config = dict(
    n_layer=16,
    d_model=320,
    n_experts=24,
    experts_per_token=2,
    d_expert=144,
    d_shared_expert=0,
    activation='swiglu',
    moe_layers=[2, 3, 4, 5, 6, 7, 8, 9, 10, 11, 12, 13, 14, 15],
    router_score='softmax',
    normalize_top_k=False,
    routed_scale=1.0,
    balance_loss=0.00945,
    balance_bias=False,
    router_logit_norm=2.0,
    init_std_router=0.0178,
    lr_router=0.000352,
    vocab_size=2379,
    norm='rmsnorm',
    norm_eps=1e-06,
    tie_embeddings=False,
    optimizer='muon',
    lr=0.00943,
    beta1=0.95,
    batch_tokens=32768,
    seq_len=1024,
    train_tokens=245300000,
    steps=7486,
    dataset='wikipedia_en',
)
Below are experts of layer 10 (counted from 0) of a mixture-of-experts language model. Rows are named router (the router's row for the expert), gate (a neuron's input weights, with its number), up (a neuron's input weights, with its number), down (a neuron's output weights, with its number) and show model dimensions 0-159. Each number is 128 + 32 x the weight over its row's rms, rounded and kept within 0 to 255.
Before each expert's rows: a language model's description of what the expert responds to; "mostly gets" lists some tokens that are sent to it at least half of the time. This comes from a sample of Wikipedia text that the model never trained on.

# expert 9
Description: Digits, years and scores inside table cells and results lists, plus column headers such as Total and No., e.g. 0, 195(9), 22.8.
mostly gets: "–0", " stud", " 199", " 201", " Total", "–3"
router [128 128 158 138 132 140 158 128 161  95  90 164 103 151  60 126 143 133 133 117 144 105  95 166 183  83 157 126 163 159 110 140 172 177  88 110 161 152  72 143 147 105  90 139 132 137 120  96  85 130 141 118 131 104 177 116  94  80 142 178 135  71 159  87 114 158 147  97 169 133  94 148 126  97 146 118 110 116 149  64 127 184 149 100 104 140 169 195  68 143  75 121  76  64 107 156 138 127  44 111 113 116 152 130 128 191 150  51 128 137 136 131 129  72 177 139  97 124 108 137 110 158 120 139 147 162 137 150 115 175  66 175  99 132 100  93 120 148 152 101 116 104 179 162 164 113 173 130  88 122 127  85 118 144  97 134  77 187 122  48]
gate0 [114 155  95 145 122 145 120 146 132 126 164 136 130 138  61  99 117 139 147 112 158 141 127 121 103 157 113 111 139 198 103  82  78 128  92 147 156 146 158 152 170 139 109 104 179 119 138  47 108  69 106 115 125 102 131  77 145 159 106  97 156 145  43 107 109 185 143 143 116 138 150 183 103 157 111 120  94 140 127 129  71 113 109 147 169 117 165 189 126 129 183  80 173 149 129 122 141 101 122 126 138 119 117 146 126  93  92  85  99 124 118 116 164 157 146  76  80 140  99  88  71 193 112 169 122 145 112  46  90 104 149 111 128 141 142 164 202 193 122 132 102 132 100 135 115 142 124  96 143 149 160 148 137 144  90 130 123 157 184 168]
up0 [118 111  88  95 110  98 171 162 131  87 126  74 155  90  79 126 118 144 133 123 110 122 123 127  55 120 135 137 132 114  27  79 144 161 102 120 102 139 195 123 161 106 107 154 141 121 163 147  84 140  75 128 154 183 125 109 179 158 177 171 178 174 135  88 143 120 134  88  90 197 134 160 147 135 186 143 136  87 149 172 158  28 204  96  87 131 111 171 117 122  70  93 114 114 101 124 142 167 159  89 141 147 106 165 123 115 164 184 131  86 118 120 168 123 122 109 110 176 128 171 134 199 117  78 176 153 104 203 168 110 139 128 100 165 140 125 137 134  81 136 107 143 115  93 145 104 163 151 136  85 159 141 107 138  69 219 110 140 126 151]
down0 [131 141 117 132  77 103  63 127  85 182 143  50 191 175 172 146 150 180 145 155 125 123 105 127 134 166 120 110  87 118 103 178 154 114 118  87 123 136 138 116 109 133 131 144 115 160 149 120 147  77 103 157 145 164 100 172  85 120 156 103 173 115 192 124  72 143 172 165  74 172 175 155  62 139 117 164  96 167 129 111 145 105  70 134  72 174 163 163 156 145 132  84 114 144 107 107 159 116  83 126 172 156 127 106 121 143 141 133 106 132 127 146 116 109 146 156  97 132 141 112 156 123 127 157 145 147 111 199 159 104 132 120 139 148 136  69 154 103 152 132 135 134 128 127  68 126 106  87 131 100 158 101 114 125 196 113  97 163 152 149]

# expert 7
Description: Single consonant letters starting a word split into pieces, often verbs and nature terms in species and building text, e.g. g(rows), g(lazing), b(ind), h(osed).
mostly gets: " g", " B", " (b", "\\", " G", "-b"
router [172  73  83 174 154 125 133 149 142 124 111  79 133 155  75 176  75 171 192  99 153  66 138 132 167 227 134 111 159 123 112  97 134 140 141 107  83 152 160 103 151  98  43 160 158 140  99 150  87 161 126 160 168 112 136 111 146 121 157 145  99 105 166 128 134 159 167 142 144 180 141  91 111  96 141 151 139 185 124 164  91  98 176 104 149 124 138 116 144 131 123  92 125 121 128 165 119 135  65 155 134 127 103 104 131 146 154  67 176 144  96 126 112 124 111 177 109 145 149 169  93 116 102 151 167 139 128 193 121 113  90 118  87  59 151 109 183 143 101 152 128 150 147 140 113 169 160 182 132  77 125 123 148  92 130 141 101 152 122 102]
gate0 [ 82 119 158 136 114 112 143 137 108 109  99 149  87 114 107 156 130 118 138  87 103 135 104 130 142 112 136 129 205 135 189 129 145 110 136 103 127 127 120 171 164 156 150  89 146  72 181 122  95 125 157 127  46 171 152 111 164 153 121  82  97  78 130 127 118 136 107 107 148  84  98 113 160 101 131 154 143 203 115 138 125 132 123 114 160 132 144  94 158 178 105 152 117 196 163 135 164  68 135 136 106 104 154 106 163 130 169 148 147 117 143  99 125  73 170 127 115 150  65 133  99 129 187 160 177 113 111  86  75 102  36 166  67 124 129 138 165 160 117 181 133 135 171 132 157 163 203 116 123 119 132 145 114 149  97 151 152 167 159 131]
up0 [181  78 123 107 129  93 114 148  72  86 139 113 138 128 120 129 127 128 148 141 154  94  94 166 113 122 148 181 109 153 131 154 137 121  99 100 109 141 154 151 114 165 158  60 168  56 139 137 167 119 115 122 157 178 137 152  77 128 143 118 108 183 112 113 127  99 172  97 210 113 141 206 132 158 111  67  89  61 120 137 163 156  94 112 173 142 157 111 157  86 105 125  90 141 131 155 109 125 109 151 104 100 109 179 151 129 107  79 180  98  97 117 112 109 153 123  88 151 125  86 153 113 136 139 204  85 156  82  77 155 160 172 154 157 140  93 154 123 118 144 127 127 146 164 182  56 161  54 104 138 110 115 103 106  89 127 136 153 154  30]
down0 [123 113 131 109 115  84 114 124 135 143 150 122 133  86  95 163 147  81 148 203 126 114 120 112 160 109 149 127 103 144 190  52 139 131 128 129 179 157 111  92 124 125 122 122 126  84  99 186 147  96 132 166  71 134 152 171 181 143 114 111 109 105 149 139 130 112 147 131  70 105 105 108 185  85  79 135 175 150 104 116 140 153 132 171 133 110 172 167  87  97  81 111 162 129  76 109 125 119  85 106 102 136 101  60 121 128  86  91 115  23 138 124 116 103 107 185 131 115 126  90  71  73 113 146  73 133  70 138 140  99 142 111 125 172 144 141  70  94 124 156 167  95  76 153 145 152 122 204  96  56 150 108 139 102 144 166 140 123 110 119]

# expert 11
Description: Middle pieces of place and organisation names, often Central Asian, Middle Eastern or African, e.g. Azer-b-aijan, J-at-iya, Ganzour-g-ou, Stirling Al-b-ion.
mostly gets: " Par", " bas", " par", "ubl", "at", " Pol"
router [125 112 173  76 127 128 148 157 111 160  99  81 158 130 110 110 124 115 166 136 181 128 111 114  97 162 110 143 177 138 115 125 130 119 124 101 135 197 140  71 141 103  69 109 152 103 153  71 144 168 151  73 162 143 101 144 129 118 207 117  95  89 145 144 174 160 152 162 122 188 174 132 175 127 164  94 150 164 125 136 106  84 134 106 138  93 124 116 154 167 147 118 185 127 121 121 145 143 111 104  94 134 162  82 108 106 114 143 152 111  58  93 180 137 184 188 156 105 157  86  82 102  93 100 164 124  83 148 175 109 117 171 106 118 130  86 157  98 130 170 147 104  71  82 145 153 103 177 148 102 191 146 139  73 107 137 102 119 108 192]
gate0 [148 148 105 207 155 110 152 124  72 106  95 124 174 160 120  83 151 167  91 128 120 165 194 154 164 180 112 131 153 146 147  89 129 186  98  89 118 166 122 100 113 132  64 160 107 177 148 133 120 106 129  98 156 170 165 142  29 118 142  98 112 105 167 166 178 197 134 135 151 144 117  85 148 139 135 126 119 162 140 120 103 148 144 198 122 155 127 142  65 163 188  96 122 113  94 117 128 119 174 101 131  76 101 132 114 192 122 149 185 201 126 156 137 174  82 131 156  68 136  74  75 143 113  85 120 135 113  80 127 185  80 120 106 151 163 166 172 183 138 113 100 146 198 144 148 154 155  76 105  85 176 138 166 109 156 119  64 125 107 143]
up0 [132 182 182  59 163  98 155 146 112 174 151 105  82 106  93  98 140  81 115 111 138 170  70 107 112  69 189 137 119 162 107 109 144 116 114 121 175 100 160 161 135  72 165  78 121  57 155 129 140 143 135 190  78 107 145 148 153 163 146 120  63 124 108 125  91 107  95 134 142  95 123 140 169 113  98 145 127  70  98 103 151  95 113 133 126 108 126 127 199  89  72 103 158 180 116 110 124 131 111 163 114 172 125 177 110  86 102 150  52 139  90 108 149 127 153 100  88 147 155 108 154 164 121 157 119 106 158 112 136 117  86 116 110 168  26 101  99  97 140 159 164 121  39 104 152 113 134 164 122 123 117 172 133 163 154 156 164 158 161 141]
down0 [ 90 140 174 140 111 106  57 134 126 123 110 114 161  41 102 122  28 103 129 181 124  70  81  63  59 148 158 140  83 131 135  84 200 130  87 175 112 153  58 129 120  86  87 102 116 110 147 124 155 116 149 133 125 121 128 103  85 142 116 120 176 128 118 163 124 168 138 136 112 102 123 169 138 133 142 145 153 149 104 182 142 141 134 150 106 173 115 116 135 134 115 130 123  97 190 110  90 149 145  81 197  75 100 129 119 126 134 157 147 156 106 163 106 175 135 113  73  82  99 138 108  93  59  95 123  81 134 157 117  82 175  95 153 160 157 176 186 112  95 123  97 129 105 124 148 136 149 122  96 149 113 121 169  99 139 115 183  99   0 129]

# expert 20
Description: Digits, years, parenthesized numbers and the unit m in measurements, tables and infoboxes, e.g. 136.3 m, (3.7 km), 1629.
mostly gets: " m", " 4", " (19", " (1", " 8", " 5"
router [123  47 107  97 121 149 121 126 137  79  98  71 109 104  62  95 117 158 142 171 158 100 123 164 158 165 114 149 133 147 148  63 157 186 116  86 155 150 140 146 124 146 107 215 143 110 107 117 158  58 124 141 161 116 163 127  95 154 141 119 169 100 160 125 129 129 116 124 169 177 151 106  99 130  47 189 150  92 160  70 150 115 124 153 106  77 142 152 156 156  77 102 129 148 111 170 140 157  58 107 109 131 137 109  86 113  99 140 122 132  78 115 106 112 183 185  88 153 198 198 132  78 181 127 152 164 174 168 107 154 100 192 114 100 114 122 162 114 156 103 138 103 181  85 156 160 129  99 137   9  91 122 143  90 144 104 185 141 181  88]
gate0 [158 103 112 166 112 194 157 173 149  83 137 142 147 125  70 165 184 108  61 118  91 131 101 128  78 106 125 105  86 121 143 167  64 132  92 154 173 116 105 121 182  85 103 124 194  91  77  80 143 100 142 124 145 153 132 111  69 101 123 151  53 168  98 128 195 148 179  61  64 108  99 118 174 107 124 178  81  97 113 129 132 140 156 100  84 135 186 121 142  99 136 120 147 127 134 107 135  93 129 168  71  91 107 166 133 120 128 120 133 184 191  91 102 136 143 152 132 146  70 150  93 159 137 159 138  80 159 142 138 112 145 150 135 205 172 131  74  92  97 133 176 102 149 104  71  33 108  65  99 138  63 110 107 144  90 127  79 167  94 172]
up0 [ 76 114 121 125 105 160 113  53  67  87  99 126 121 134 148 140  90 119 169 125 204 125  88 146 110 167 182 153 111 110 136  93 142  99 171 111 158 140 185 147  78 113  93 175  99 161 122 170  85 172 159 110 136 190  78 181 151  68 134 103 143 164 131 130 127 154 115 164 188 150 133 131 129 118 122 128 109 183 150 159 153 160 139 159 101  84  39 156 162 148 106 126 172 139 122 133  96 131 187  80 124 176 161 111 125 140 117 168  90 119 142 136  87 124 124  89  92 121 135  86 188  99 187 125  95 150  74 135 134 116 104  90 173 110 157 177 146 205 113 146 113 149  97 141 194 177 143 125 132  81 145 119 147 141 128 113 139 101 168  47]
down0 [ 85 116 141  97  87 158  84  37 109 122 130  56  81 116 146 129 125 136 141  82 127 157  85 153  90  99 122  35  98 113 141 137 125 112 159 182 141 125 105 167 163  75 150 112  80 145 139  73 160 183 118 163  91 117 145 108 129 138 127 188 102 184 126 159 193  54 120 144 122 164 134 143 174 123 111  73 144 101 133 113 141 114 149 120  88 201  70 155 141  82 196 127 129 121 126 137 124 134 127 127 187  73 202 155 145 146 129 153  75 147 137 139 172 104 131  96  73  99 137  70 126 140 151 156 122 111 147 116 135  90  89 128 144 124 114 121 210 115 128 132 149 119 104 114 137 149 171  79 171 141 142 149  73 122 125  73 107 118 102  84]